Experts of a small language model: 128 SwiGLU neurons an expert.
Below are experts of layer 4 (counted from 0) of a mixture-of-experts language model. Rows are named router (the router's row for the expert), down (a neuron's output weights, with its number) and show model dimensions 0-255. Each number is 128 + 24 x the weight over its row's rms, rounded and kept within 0 to 255. Numbers have three digits each.
After each expert's rows: "raises" lists some tokens whose logits its average output raises strongly, later layers aside. This comes from a sample of Wikipedia text that the model never trained on.

# expert 23
router:114082147090127154114128130150154132164103117141147125129120126124109157126095180128088098130119091137164149119139110156086137167123154144124141143079131128145147125130105119165145163111154110085141161128114153101079101139139124076157131195112080137151091099154161135119165146158103102140094144140101134118122145146092105126097097145113157114137131141121117130134157148092170110132143119070149161146125152114145140135109113115135079173115129149149112114092082152158163088142155112134149153154171122147114089120104160173143154143156135139108123132120146117120125169135133090141100127128115124112150116129143119160130135088110088107147159093113145103132093094156134119121131117115113132102143120083162137122097081088140136154116108124094122101125139116151150156197114102
down1:158118101122110126127166110134127129105098104173184167071130097091090116150110168134122145153163107141110129139118109103118130142158104161080136137141123122135122121118172124115134151151099127176182177091149104107093141119127132125157121149183145138129181138143105126149074135161097148120134095120106156115083127098074098128125136139173103132171143120130156125148140114149127120145130147109136136109107143146078118140140130144151128145133166132157153132135141172166143105090136088066128117088152133130124116114112177112157123167095104154101134138183133163119112137119098127149100161147097106134139102075104100099105131132140135129198117145132135118138117146136154149114133115141129146093151134124123106150155141088149098084128144139119141132125135128150119145100153146
raises: ",", "'s", "-", " and", " &", " ("

# expert 40
router:123140183109119131157087106151155123066115130165127124123094134118114119151153116101134105151130118152130117121141122151145135140117126129125088096125109099116116126180096117173127129107126149120123174181143096112140127100154148081110115104114159131127153140106109118120125134142131099086078117135124101161101163146114159100074139114059095126098154081155132159124169140140126142148055143168087143121137164143114113136104137139153127092119138086142095080149130140117103146096120138123109125099112079108142140129111125114172121091109076102111150088134141132147149145130108119145149130094118100168076109095123104156148097162122090102136148124128115114110113132135144163110143128115137126155139070115125172110128134160151123161136148160110110109104113152109129103107157140
down0:141132122119124099156134107121110124160179147135122157142138183113121155098122103125149138103163121097127113140141107167114118148150111115116100098117141091165156128182186108092147134093125135150141153116112158133119142097103137106151136107106133117094154126124101132108137132139153140096133115149142157112095159112129174135104153068151141090186114143119157143143137109118156069151118152103078131111109099157117122180108126143160152124133106124106116110140114096087122129117136089139115126141119101157138124137168145151125163111119110111161104088089179129085107127167149065069122140093151123127148169137135126126102134144120088104069135119147123131117134118112148155144105126108087099114079135072110135134107150141126106124123144102102136176100152115110151155117134145
raises: " the", " his", " a", " this", " their", " an"

# expert 104
router:135151138099138129151101140120101124126122139079145122183142147115079116084145140126158114106125124126126111143116157101089122140095145073077158142146163082154117146138147122132105180124104115178094124086113106111122128111123146165101166130124117139113124108177163134152133085105127149165128162098135139158157105119141141101157189119163152136125094101106159099110145128122136115138179120089127093138141137148084110139131122119104165125131155134106104085167102153132131098128105150093126145148141127137104109084108151101113131140103166128107095131156133108124143108177130148160184190179124115152155106106137123103153140100122127141129116093161163071139116102124111129126146119134126160100131157106134143128113136118124121174115117143147119132114078137119085110133145101
down0:120095131149146101127163071162142081122157114123110122133140109147115135072090172123142172128145148106125129120093121122095131137129116168123129151163114121131124168131103111128130120146147163122107136136095121125137135186149131129151161116134149104137104131095093095107121131157133117089113112143172120144114109098092101116154138135110129134156152153102160181147090112102153121155108136126144106141119147114172140131135158148095104150074127181173087118081133119105136110116093116122138167100142137147129112129151100168141099096087145113101136100121133146135107096079150175107116114118149149121149099130135144069159121124102104177103174132101126070098128113100153118111107157092148113083152113094115114146159101164151148105129124128143130129131111115076161120137117107
raises: "at", "em", "i", "ated", "ib", "ol"

# expert 0
router:125141139135130173067156108116129160112134156135077141111121109079146113143102115124125151130110152122122137109150147153114117076166117154117116096110149133110092109150120097121130159103162096128145119098116114115138117131110097157122158101178150111167131109132125148132136154130130115115136135109104143175107131140147166138131130157078108181146167102103149128116132127160129097099135115102132144082103130143143136113109126139142123126143113145067130117113121102119117152126069113166163131140116133122117151163096140103103115102100118159141121186164115137123100142129124138160143101142083097085128136156121091131111078146164117139145173130133092120120153129124146110120107123183113161149151147168100115120147116176176067143123097109125127181133164134074146113126180150
down0:164122143139079097130120131121136127155119099151117084121128128156115133161106119117115156139150112132162162133138147145156106112105116163214156157102154119092131131144141132116159109125145086099157133111097190135115087083128168114127091114106155166147104118087120145180087118146134126152112197114178139150095130111156146111118098103131114110100149137121125137106094111173140157102143123121126162112118141125115164100090154122107154117141147098097096102114079082112097136109155105138093098110121147131170135135182138169147110118144162114138135093137134125115123122133134096151155108125159119087088122135107143093109159148123137104133161140123113145117162103171123160144127135115110137154097120132132101111106106154133146133107134145126095095098135081132100117145091114
raises: "ared", "ons", "ump"

# expert 92
router:110135146118137090124121094112146168131100110157170102131112133182128175120114158168146149090136139140171161110096176142124144124163143133159164140138132151137129176128109132107158134130126147128136113121123173115113081096118146133165122148142089103095102138156121114149131152124114185135149091135153125114114136154121146130136163129167111153076105114131099133114104102062141145143169108156105095144170108135116162127143140096130147161142133162131138122128098144093117094172146080126098097096147153146123115129114166147125127159154115182169085174126152149106113154107116133163130173155120133157134146122165109122088094143116108140139122129150110124151134163112088130146157145090161098136121104113150136125118106105141162134129146112085103108077130129155144149159115105
down0:125146108118097151115113112153093163137087166153116125140135099168139103111096156132114102069138157150162112091110146080101101151138119143117149132105167147104123141106134121152102143094128130152110133150094083148159123130164111162112145170143131130153109095111114136133146124151157110136138102138116138175155115110149146147127128121110167112147161119138119152127175115120129144149145124098150107137071156109119118104127126150098145168149109118150119157151140139174109161095117138123115128128122127152116159122124078112095138123097131129145138120104188159088178098149077141168181121109146135151109119147154113112124125100190087118101123091121122120128121074186102108122100132156171105112136127115154101172142095118145107096139129142133104151143136092141184148140153115
raises: " (", ",", ".", " and", ";"

# expert 101
router:096158144100153139138096122134135152120160099124129073123120150143094171159104100155121090143114136133109154108119125101167157107155100125145113125125135111139155122129096083136128106112148168125122126146097157094160107124164138134122105073136098129106098128125132107124131127110162113111119136127093120132098113106076111138104152115118146134088109125115128111171120170178129137120079148150132082086179102117123100144098154139148099181126135130112118101159090113130111138164145122165134128111135163118100125129096131123148156126162116079112141137159125120139086097116138173146130153144132166136138137154113149144141139139120133136161153135120109140116086159142168108134126172140146106142119114133150131077115103190154091120168130159128128111086126068099104075081099087
down0:138145125169132140113113145153068143087104082152080141107121117101123149145127138140115139126111121100128146119138159124131138106132175123125113144083129099132103151108110096126111134117106126150123083135105119105139180134181091119146153119109099089114132135152104093149146141141101142130095094118145123149120121124155116133113143147078105167159140117176147152100143086123131164134110166137112070173101141137113149123102120127117131108168111123130083165144179113123140094048083122127147147159091109126127186127124134121134154096116146138101144151081134088122105135096134144133117122135095118156110127077138154187099142137109133109126093075129108130106132150142151137133179102140119145132137093131127159117139109079145132158101113138113130106129092133087146129168123135
raises: " (", ",", " -", "\n", " in", " and"

# expert 14
router:116167125109100125123144161133144163098104112133108097107164138100098168119153160174120155168142105171120128130118167135123127178144150190162174137129146117156170112130125135111100153125156115092149059160123143125127150158114120139120144141143120137105130098150138107131141124158158154164134086110126152122163122098111157148115102090111131064140119103108112184124097157142147109110143150111124129135177121127121138082088133123133160139102129132138115119123145164114081096160151143112104145094156151124162101087123133125153089145163106147146147087139169140098142134122156099163155156118131136146087123114158138077108100111135101134156111153159119148127124155143116154102131103128099102107151090130129158134124096124123165149148125109080129145149094102163120159112122119
down1:118129118113119132179144118107158171170125117122058131127100099121125114118148127132148097125112143149175107118126136141120155177143086142137140177135148144087121131129119143111117119119114109108082136172167109136162102131120116075106133079172126106098118169120161104112133127151117109098151142141153172174140087110128113137133079116119124132139114165148109165154139160137097139097099158142138120130112081105108167119079140084128124085113103116137096111141121137127094124111121137110097143149091089123132147136125147134102133091123105123154103139139116106103153143142173118152105139081181119147137140124131082119166146108110147148194110106117134127110154111153154153133147121138153116095125100131096169158142181133145117145125100118160119171107163107165117110108109147
raises: "'s", " and", " M", " B", "-", " N"

# expert 12
router:126165081094102087105150160110123139141129139126093131084140113139104136140111139152123132109105150110134109139154148137152183141146111137158134119092107124127188112087149100119093074153166110111145137135168110117092101148150105126120088177113125105112127070137099109118126143112110121107117135130124125121102127118138105144119129127137108099098166183119128088155139133124105120161126116096122117137146141125114143113144138145116123130100183098176118119150101099105106141139124124110152123116148135167110113085105153171157115168161112113173163143122162127087071177135093086172125171173094150116113164103139130076102147129161099133131121117147105094089120146148097099150138132113127115145127167111143118136099125120141154187126123097093130120115153139110133109159157129
down1:108121144104109108130126122126115133153093139141104131122142134129120150141158128142130078122164141147148121126185139146144108068144152105096114088097159133123128123204122128133157138125123119112123094105133162160041138156143157166135172117145117115144056103109144153143128126158115134142140115099109126161172082117167139196119158131101126121134133122133152133151117157125145096116100161105155163124134107128111135086140100119126105095176100097085143112129132121155141146134106148163147107185117085129137143116151126092091159120132080135145113108092143126156118125123147141104095137153133103133139078130160126151080134127162148131115103149119091155138129115156156116143098148136146137129144159103115097110141119123102135102126103136136124129146115097148079103121149184
raises: "-", " and", " P", "'s", "am", "i"

# expert 18
router:143116132108125170127136142153149094107104114139131168139139172089169111148075159141118136105143126150121137138159105147123105163127126120139122107102169138104113178153162147146158077165144129158102099132167110143120170145099117147128090134103120136103120151106123162120144124089103099127134138133159126155158159139167176057087129110102107159129155095072139132120113105095125189131151149103142152157170148142122106164098129120133175106130108178125135147155163168111125132149093116137122140135102087085132161135135094129115117167108153148153109116169113138105141171108127127133142114100152123124075115114159138122150147128124095124081153117141141131124092125136112114136115124130116105105103153149099156116083142102161130114123151157097157129109157151124118097116158150
down0:149146119156114151144142174160110117101087122105135087061140114109127121124117093167128114140158128115158151177159172125114146109122150125143108130083155103100164134119132109118108108119110136060116081102127147166131158170119138154132133103125113161134122100093120124121135120091125124120150149095161168137159087109118148141120108124122123175149105119115142153119133163157110090096118152091119115148151144081144127137095147170156180111130090122123145147114103149144176154176096157124125140112129096170109122131149119121104085126095143111137089124136157167106169132075137162122132137140105128113133149133122142165105138104081095110125124128142120118164143136138119099088107092115132129151129124165149111134118102081149133093135157107133170128139085084113131086145127129
raises: " the", " a", " his", " their", " this", " both"

# expert 124
router:133107127067153153138125129146092154128148124130120112132087137145126116149110100179144126149132156096123158135146097131147143124181143095100155123104160144121157171164128135136179122145136094107177124084147166107127101166115144080121064120126070150105104156136152109116140158132134152136118135182115124106136128114094133106095138107147122146067105155121125106117120143135101173140139129146133086124143147134136186180092127112124132136125113167128134126109114096102140088186141137142139136152122164117142123099128139150106177155148129124133137134142069129117116174115128154148121113112109146143150147113149134166114092090136138154143102146095150093125088122129137148118098114175126127172158142100130150104124128120138136091124113074122136140110135062149142108134104129
down0:136112098078113129122142104139135100100130185138125151158124116116129126138118119104132139123137122140117154150141097138107126157086120122109090102180115103128119097178108145165143181123123161150095109117096076086140125109121119127103123145117144140147152143147118125094147110147104134141117132161134143153107068162096159159121127121158140119098142124189134146111156165131132118130136113101103176130113116100117141115120124111158163140159143055123148105159134115093142118101146160203164130136100112150147114136124112144112149125170130100191133111137141160138126116148173115115098104140111149166084151128100155170161154135147097120137136154122094083126096133084145075111114101114110116150153120146144125132129155100078118147112134136143169158115115109112158135113104101
raises: " (", ",", " and", " |", ";", "\n"

# expert 42
router:167132150118125166085132161157113138093116130117145148140163172090099152073147151104095127136134130119133107114107145138118132181133181115073123122077180138083157125126152148093077124129119105118087147148112166139091172101149120099102136136144136144144146105139111148160105102103133096129146093124143069131130101119109137111137076143096135119144167128114115113127132116127109106115150090146113123124131124150139150145149130133159085179106100114132117059108156150115139108105149188123161133131120105102135098157134131135171114159134135121165144122120137143134135110127148104170112140103104150099163125136126076101100152134130118118132094173123112129106103136155129093123117132130193173119118138089127094123148140123116123150131112163134111155139138101127087124099145168
down1:125119146120140194076081156116159108138142132147166170173107145130181101147136097132102127089087143164097134142108173102125122126137095132106131135137129116122116152121130145110109150119138124143149151125108102138160161128078111154061078112160129140112101120144126157131134131112129139086123110102057104108093113138142164114155130121136126148136112118126133131186106120146113155140182112123108159137183134128106141185161121139112111151136089119122075130125122114116112148094121135141133104150124132131118115120145159137117124141161110145096159169096139161105089146136109148140112117115140102136137126118150134157179109111132114124107106127146132116149174143118069122081147133164097143129149114133156122120116123075090171098112147092124125158091156151171129124160138138
raises: "el", "on", "ib", "of", "o", "he"

# expert 117
router:120141124136145115154124180143162112096166124114142116143121082095140167140128136099132134107158104148122097161170139130100137120121133125125126140119154172125144102099142124176113101098072133129123123121156152169085145153118136158157130122144106127139132163110116178079122167148154138125168134167098119099140146104080131130112066141120103124148105126127100168136100189174131166067113089147128133082144133151122144094190175130135163098126089145120096138124108125159124121150148137109148152110156140127104155109158153153112131098109123168117172160123116130147169096123143132145126199139103109136088147141120153119104123163138139114146097125120133147129101126124132170114123106128110126091124093123091138123125126162107150123175113161104132107137141129137114124101128097
down0:109141097149131084116109129088123114151161138107128146107119140133103148151163121121131113127078141097120119163156149112124102134146130117126047114182147129153088144135122183119126130155110115137130111145106150079122152083142146086134150104105135149183121172089133105128151169114122136094157131148091147154123171096141097119139108104128153139148113137131086115118092139125077158092170106144156151087124128151168151140140109128114120140114125075135168100153168118127120126107124109084101119111139180136140136097116138110148116140081149100095111147098118116093131134109098116151162117104154131178102131149102137114110108124088137116135138121099152116125136121113117114164144149125146130107154097153102168097091107103195097118135111121104093111136123113173136144151130135
raises: ",", ".", "\n", " |", " (", " in"

# expert 108
router:158130094108089170125151124108118117164115111115148113128123106096151101129189119115143134115148076133103187113137100140108134120153108102124080127116101105175108151150128138144107134109108147158107167091110155104143128151159127131158080124107173159164097169135097123150111135101142128098169106109126107172164121140109135150141152109132120097114132124128107120147138127140117117119128141128140167151134115172124130116133120104147146107139148165152154131178125115186163141104107151106133118147153106099156145100127130131135137115163169155112119121148161129103108134155085132142146133195141091097153144124120143158171159116154123145097102149092114131110138149122116157155129119106112101090102087112123156160087125147131139117145095165129113131160173109132100103213147128
down0:134152151129167153142140100096084176130127158150132141062147108094087147153122157125133177120138130165174133103148122155123135064139125141106117166122126104128098147132116114143077096100107105144169099150127136116126082134111089122172075123117129106125111146056111123139137139140147165125137115148158151168131114129136129140125093078089159154110145124191115132125110126140133120142125121117144131140143064087147132117150113175138119097109130147118115107165115099167137138135123135105134107131145103134133130150153116127154127139176103126125141108128154141137161135158135137167150105146115143197133141139136113174122145155102116131136132119160115095083111126088138135088145143135173127128113119160145152145150161151159149105131128127163131158122089184128116113139098161
raises: "===", "The", "In", "====", "This", "\n"

# expert 41
router:154115158108072145099107142097191148095153154111136141176147133099149174130123169123134162134110062143123143155110161119117142120146136134144140154110113135120113109087132142159115098153110138138138168116145116093080154103102140120107120113113104128143157113148153170134118136114099158168149153109171139109106148103096140116132133139101171145154135082122148133114178127105130111113140108157141108115122147125152129148096125141108118083129130166122140129151105164149121140132115160166143145112157145098111080112129080163117108134129106153130095186165129080137145128074139101137135131162132127097124127111105113138141150127173161129114088147098157140126123166112139187158127122113106133145098108129159108084165133133100146189099139092142104132138135113105095113121165124
down0:157138121127107135130131114129108091110179090133077141083151098130110081165115114144126141111127123110101127110096104085068109144093102092117145100113167171167123130143105149128139145095111094099179186150128140140088127151143158125123140114122114166116145133127164133121070155150141132119159159140128105109118106103096142118092116150116107139145116127079107087113088161128143100169130111165135147112098133126114126119163104137121144140110117154142131130082112118112090123129121157121119093140135124122144147154079122119091158101189113115112108134134099124085130107134128112100127140116114145121105125151106164150133128126101164130106122134139077187149165121151123156128139085093104143144109169144135101126095097145094161148135148120131096113129148144125126061104171127
raises: ".", "a", " ===", ")", " |", "20"

# expert 24
router:123093138115102114151148138118146142146092096159134121144082124117108168103107168143142122147168106141167139129103150169163119154134139133149141127073148105114155088105156134110144171122135148086086119119113140118108120145131152101105074147124078150117133122152133125096148165152113176138128120105114185077113132159102141129096104143123153111143129130145102133103122146150166107145163143135174116129133152117100131144079168120112117167113124134099118147074107122132146088189150132159095134100130170167113101074115129135166141087155119152167138178156161142109157158135134133126123143120118126132153146133131164131074135139128147113131158064175117128149122098127097148114116113115130139120120137123153121121103129137090144137130142083090096131111120129112144138133078100
down1:148129191158135122164114125118115118165089136145097123099181111157113102138152168107138129153150145125132082142130170184139128122139109138086107134106106081118082127146159105117140154145135139158108106127146134130101187113144139147126122118146110142157135148138145130162089077110066102117130149088124196146135101131141122121112095163103123144100144133097124157128124119137117125159107087131142131113104105146135123127136132092126115147161106165142153148141137144118131157133136150102132114194145145122141155117136138121143132144142080120177146137130140160153162136141121114115164147150116061148125118132161141126142148170141121196112104126127151150080141134162118149108124137146155103140139067097149132125143116110078131160144144094158131114099103140144087132117143078
raises: ",", "-", " and", "'s", " (", ";"

# expert 31
router:155117119143106113143140182086106128132101192118082092133123131149140125123101140137108097083119161113089112163153149095116136098124075129112123116107122123115124113130151162099151147141115121141141093135120130133152118094095105147184098158159145098128150153094146130111098131095116134128127097106107158105132105093132130108142172134115107146090133121113151132165095146156125117139103112131113077139121161126163155099127142132149077167150145147103127087095157115115089141078111157095109125140122120138096165130151105103154150125095130085073109127084192136137120117126119137127116115091094146110109139121119092114099134111190111102118147162116164163147136101133107098120135117101133126150205104145086099134118150102136138108141166143116147125142131127115142127098127154
down1:152126111161169158120105140132141095127108148142124120123132158080117131127135099108122105107162126100110166147114144133126153119099122141101118104111172168160097095135147139144137182089098137135124131095106121140133136114126076122112133136149102172143149115104125097133151135136085136083121175076153118108166103110182136131133125139126111157143147105081151108112141159101141133151116122139167096128140179122201110154116103124151066138125131167152097136101146103155129127129108118112117124146110114112138133145156089117139091116147133145095141141091135096156141122112092097144135151095108133106114127123121145113107154110112086114148135115146130147144117089104148108109167103160097171122158106182134107147087119157159110150115156100092127135094101128115107057163153102
raises: "ain", "r", "ent", "cess", "rib", "act"

# expert 97
router:146162107126137125093160125093074157113148146128130136131146109135109131082065117134145106158119108155170162153116120146161131089142135107122120095094160114139115188190103151101133179117138173131139100123143134109132121097128127100093148123110111198111090136120133091081121174111122157179139133149126116129114114128111152126123104110122110110135123170145132155142121127119159133132160084121139069136101111116168143130148158143106133103136126151111132080145104103115132114100144164151128121102161150184104162142139155144120149146142163139160128148152093116150108130113136154128157100125130157135119133122132111157104146153148143172162097144139131090111089142106144109135121135090121056148148166130160132153115126152141127088117137105114165156113112128118117101130109175
down0:125109099116098092163156120104123142134134159112125121166114075107124100163150111153165137122131144090144145153149127097154159136143137091135136151127093162092099118140149129127137136140127143158086158150146113168099142122109111165091129142101133145108169097106128097115160112085147166155123163084133151124104148087083167144184109166145108093133112084170132111146106135089144141125114120122111137131119147164139154111158117155119108132146115141155139145156102102143127127086156107154134111151159131131176119140134107100165136129083150158158108109086171102163134158137156121108125137130130140089150154110121145130159115126065146140126102116140111114112121079175110148084118096119139120131151180090148152124160139127118119109130122107127083148160140112114152125175096094
raises: "-", "/", "I", " /", ";", "F"

# expert 16
router:110160093119125170115180124122090150112123097061108119153087086102158130104111077176148114153151179141134110118117136145118078115138096124145143087149153133123100130151109134091121137100118139099141114104155144139173153086124160148065119141101165134110108169137117112095142152089122133116103111111081127145166152092156134133152088106144115158136095148133126171116130145102132150128105091095118144104092164160139108150147054130155132141152135119122080103125139145136111135108138129179113089108117163139146116158093110108118137169144171122154115168108112124135115114139165126149153113113095137123130131127131089134135137137144128122144117095134173152151152133111155113163152158125109130146144166119102115102115095151124166117151093120132145149145133113104116128114156133
down0:150193153084099157099134121120139133124091156152151119140143108131107130134155120122127127119111110138108144106121102093140159138131150111118118137114109092131092126115097149102139151118131130116097146186093106117127151131102138123102111097129131138155135119117097136145084128143089093149110124114153101117169173112137120132144137143148126160099150143129116142065141148083148159089123143086159161127137124129102134091165151150155120123129141132125098122101144064123148119117087120138138114136096093111137121136090125114142087107074129132094161118151109139169156127149157158120137144087175074090146156159150109126123141125125144050123094167130144158128080131153124126099146136106110183127169113079107142088162121126161133121095118123110084112170126137118139142150152119
raises: ".", "al", "all", "E", "as", "ar"

# expert 29
router:129134095143125119111150161119148110113101119101153147126067086116129154140129152155168089095145164102132101105147124125187087133098166154149155128145107108181185106091113096121160125131106112110137138113141159139137149137153116104107167137132108134097147100097109100115116073165128107090138143154092124129156145134127153143113114152168119143119108151144123130160137089118119154141114118110152144140162135094076135131086155112092109120138137141144153124100158079115164155112153146149096115062173143120131112109078171128130147120120131113119123120139104123102156149148070117171111120114145138123139105123139119116188117125108119161162172131147125107148118138114124134160138151137159112115175164153106159095107108120140145108133134163105103174110126141105121120097096123
down1:154080145111120119118151114130137105175118135125120082104132142133116139107152075107092132118130168113106133112120140135117126077129158105119190147120128092111165120130121087093156088102139146146145143164102116148154162155123160155134142142119112150166155097181071089109087148180121119149112107110128129119119123146143118148101099136142159071110093105133105127143146103140097119113153115136149144133094166134109102132170158096053133124136168120115121141087135117111121132118158131093148124120086164136101084163117155145094123152095120085131126160142118119169144114134110160119130148098114152113103140119088161101094117147079095106110152149127124141148093109127131126090102127122155076152151114141153152148097149118099126101121121164121140100153127104133122122136151126
raises: " ", "\n", " —", "\n\n", " 1", " 0"

# expert 53
router:157119069173133174131189106107172151147099088118155101106152142124125169155131117124104130149160105083141132089156091120111106118162110162136092093150144122132139110153124148122124149112154136150151150118143156150172150169102149093121117093172139130118148098125132112118142139111135149119159121157095169147119117146152147132147089113088091158118147151121135106135144111121099119099155118120157166122090152167122177154135116158117108154156096119132127158119134110157149091071133147125152094102117126155122116153154129106150106128111091134112137152175138114119139143139140082131140109138136078111144126148090185126114104137146137143171125148075135112137113124149163162125094135113106156134124128124100091104079123118095148107141132155150131113143132090138159105128172159
down1:099162126153118131126134124126157170137116129117185154157136078141134147096084085134100150159126137127148118120136104146083141101191148128139143141122131166143109135134102139155119097158115133106136123105159115153145135111096086098119122067138086162144140125141159170150126098104143126153150135128125147158125099093141133172151140122168096111129165080143118124170127131166119141113150157095154099107169147116090075168117163138109124135116109161166154121153061131095147111148153128171105087153136136160143100123120087115115139118120122103119144118088168155141111117139118112096112124119139080133164135095127177138121101136127130139149124133118138095110107103189161145153099123130111142114134099145136118105163134148141112135117149142143164114149144119087156119158158158
raises: "ect", "ut", "amb", "ed", "ad", "umb"

# expert 5
router:111141176147109098110076158146155085130132175153109134149120188119138080107155118107128134134105163178103131147146154117141129133142144145133146129132119074159110149164174102103124140109109141136129106151108142174107126101148142137148129141152158141154135159126149133151138124167102133138110143146128122168092109107156141128124189105150141144121141168143140174105154113159151100172102144113115130125138108099111140129139087160105123119146143127087145124142146135153133170107090116129141140127110148124062164146116128111139149123155144097082119156146170121153111087121111129167141108124153140115119107098098167173139127128130138131127152129127101080103149192135136136140124133106092166102113161108104119157135096114118122076138140105176101091127134105094152080110119155
down1:142090153127116160106104111155143128124101097107116149128133121131120116151118177130142120159107122179120117102175102139169104132175155153146101151149127116127142090142186155129151121127090087149178145140101123124116121118104136141153108152120103144134144135112126157121130148120164120115127115124135087134122110125114118142142199120109104145124143079109139153121143170101118118127094158125158131178177136122166102103103142094123115107121154152127147154079120150130142095110113112109065101143123176155149122105140132106124165084146100133149149131083161131147154156107139136130147119133150143153093138138153112111186125088110162107132107158063146144123099099127149152119147133144112141130063129115165133101099168106156116140119104130078151140114085160145141126104097126
raises: "t", "f", "pl", "cept", "d", "pet"

# expert 2
router:149120093139140116133148156166101078113102084084140162094142115113151147079141144102097108145154140094147120101172154150104160102112130138166141156153126104117121139150148122122099100152101158125112125124126152146097106129147133138139126104143099161119113071136116116171110110150149124128111100132144132187153120151099100164120116138090088117121125121112126147134143108129126131124130107117147142155125109116109103160087080101127163147123086145161095144103120152137111132124114140144088119122112087119181105116148137140137111111119112165133152157168149082065125129104099129120161082098142104113138109107117099131076124157108148100105172111122156124151125140131136122148078136099145131136169126133091116055155089104160152132123158155110169120150136125100090151136166123
down1:119137167132105123115135149119136136175148174141161154144140123123126126096147122171133108122131117110180113106110150089136107119139131153108139145112102125133124121173168113112129138111138167106184146137079119170093166073134107123143152179156114085134136109123154136112122088132139145117067145131164137147130129134141153110078148123112162113107182141118092125126134160125119146137151161122110117129136134052173121156120138128131142152151113114097103125122132156151136143133123099132129158122141089132110149153114135169121145139122151103159093159111169127153116161148137091102185148184102074125096126120137106120098120102153105125110108101108151132164112114108135129092151120134142140174144157141109125105102135085137125111122131095119086084187158111145077129132146124
raises: " ", "\n", " —", " 5"

# expert 49
router:127101124167160080132124103121100128142137136129127131115126139133146110075100146135100095145124118096061073183148120145150114107104157126115113125128099057144129143171097092134134125126170114128084136150112139124123133157146142090142141134152150103098121136127102159120168131134101175097110104161071142122125138156107132170068172130147112126099134101112153153151143149163108089111125098151140141149138109102112125168127111101147140125080128126146148167133041159114149139107108137115116103109111143130088139122158180140123090099095105101120120128110169109164131139164109127112155108123103148121145129118101123125111126140143136096134125137125159146088178125153150106113096147130119105091135099113157162133161130137155104166150146144122140112116133122119131139103099156
down2:118161143136156127161125116118116133116115152138112144148100153095135132130095163138118138166155072167080111141166163091103102118106136109105163135147102134147126164133133082139120109153099133127157172122125133102099126159131162129135100115109096127086135114104139127151153072117136108130105072134126109174142088137136147140138152124141109103184125122086144162130125177109151100118138172197127129156125132160148062132219124151125114138147133099118180112111122150102128107189145089153125082146139124110107119141116111151158116133146130153146140115133135119136146133141130117123100124143122113133149164093108120124136106109112160172160161144073130140114137120109127108157137144109115118110146149145178125112124114120109139103138148125118159145133117182123182113132130139
raises: " and", " f", " b", ",", " d", " c"

# expert 80
router:122133121113110081113129120111104140120116104094135157112140124161097104096117131153100163154153116121110133139144086090133105098112102124141120128126123155138105132162169135112109136168169145157120139142126143115124124137138141100134112125159041138114134121117155128121163096168152181156126112107108146153110088100123147107155115102137151138147150138138123125122149141096142139148089134143156118113142151105105170136125104133110135142115135126148137078144157168147122144120083115119136095131154108151113132174146144120101121154161119163124138139111073119121124142109121133130149191123124126160151104098137121131075166127132126113167193119109125151131083086135136141151130083153108100149119169130077200114109092127131145127143086101140136158170125068102119123070166132
down0:091126120146148120109162101127131134093129135128173115132147086090125097165141130102113141127143108154138139159113129106189143118152097132125097133166142139135132122167110188072111146109126143154147088112126101127124133112109085109107110159111077137103098140163125074133138173105158130144154124131120110121130117111137117140148134161111148145119090134057135121128102095185162141102103093130095092140089129109144163165132125148151127165135125132137131106119080115163124113090163121142142131138168121132113085084096105137161141098122128081113084129128160134128158184138164138168162158100086147107157115128124153136137150140133148110094100143168128119154174124138110140129133117126115058146123115137123160112186141100135133157123120129140126127136143135130137135150144143
raises: "\n", "|", "—", "(", "A", "\n "

# expert 118
router:167091128134096150136162102085154155112104122103125108130147103106118117158150076098128134156129103095124104094107141155113113143137155118086139151132117146161117150155134116158144129110133088141164105169121134161128127070130095121119142116114101112102090095139116156117115106112129147092120109149132110144161127106165099134125134122110136109147159104150085182149156145073119127106111090134142128120079091110109107086097111157139097110084129170116135133068128104138086140083133125115155124105148147100092094135133112127124115127111168138126172097139102122115109141120111108137106138135093105114094105137147111127114153146119108178115079141090126080140098098147146134108148090164135126126138159133098094161121149109136123133091124148160132132093081129133161103129108190
down0:140164097137139155138146142119107100118179158153155128101163171167142138146134130099119130137126148125108120100113172180163164154152128163166142152111103117110118152152117131146138110163157100106118133108132152099125129133112162145168164132073167165094143091146127127138091103107137150153149130121154115141125136152131145097150132142116140123131149130109180071160133147117133133133145141100143099116132141090105087151131158141125131144176146181128099152112164152156103149138147086145102141131138142136186135141137172132129144111143127125132116127164114122140134095132150141087113110159137140151141126057144094102141116113048099105111157164140125137153139120111115051154159154126101145129152134142157126120170120117133120148122142142145134116119136148173103150099079144
raises: "E", "Professional", "V", "L", "F", "D"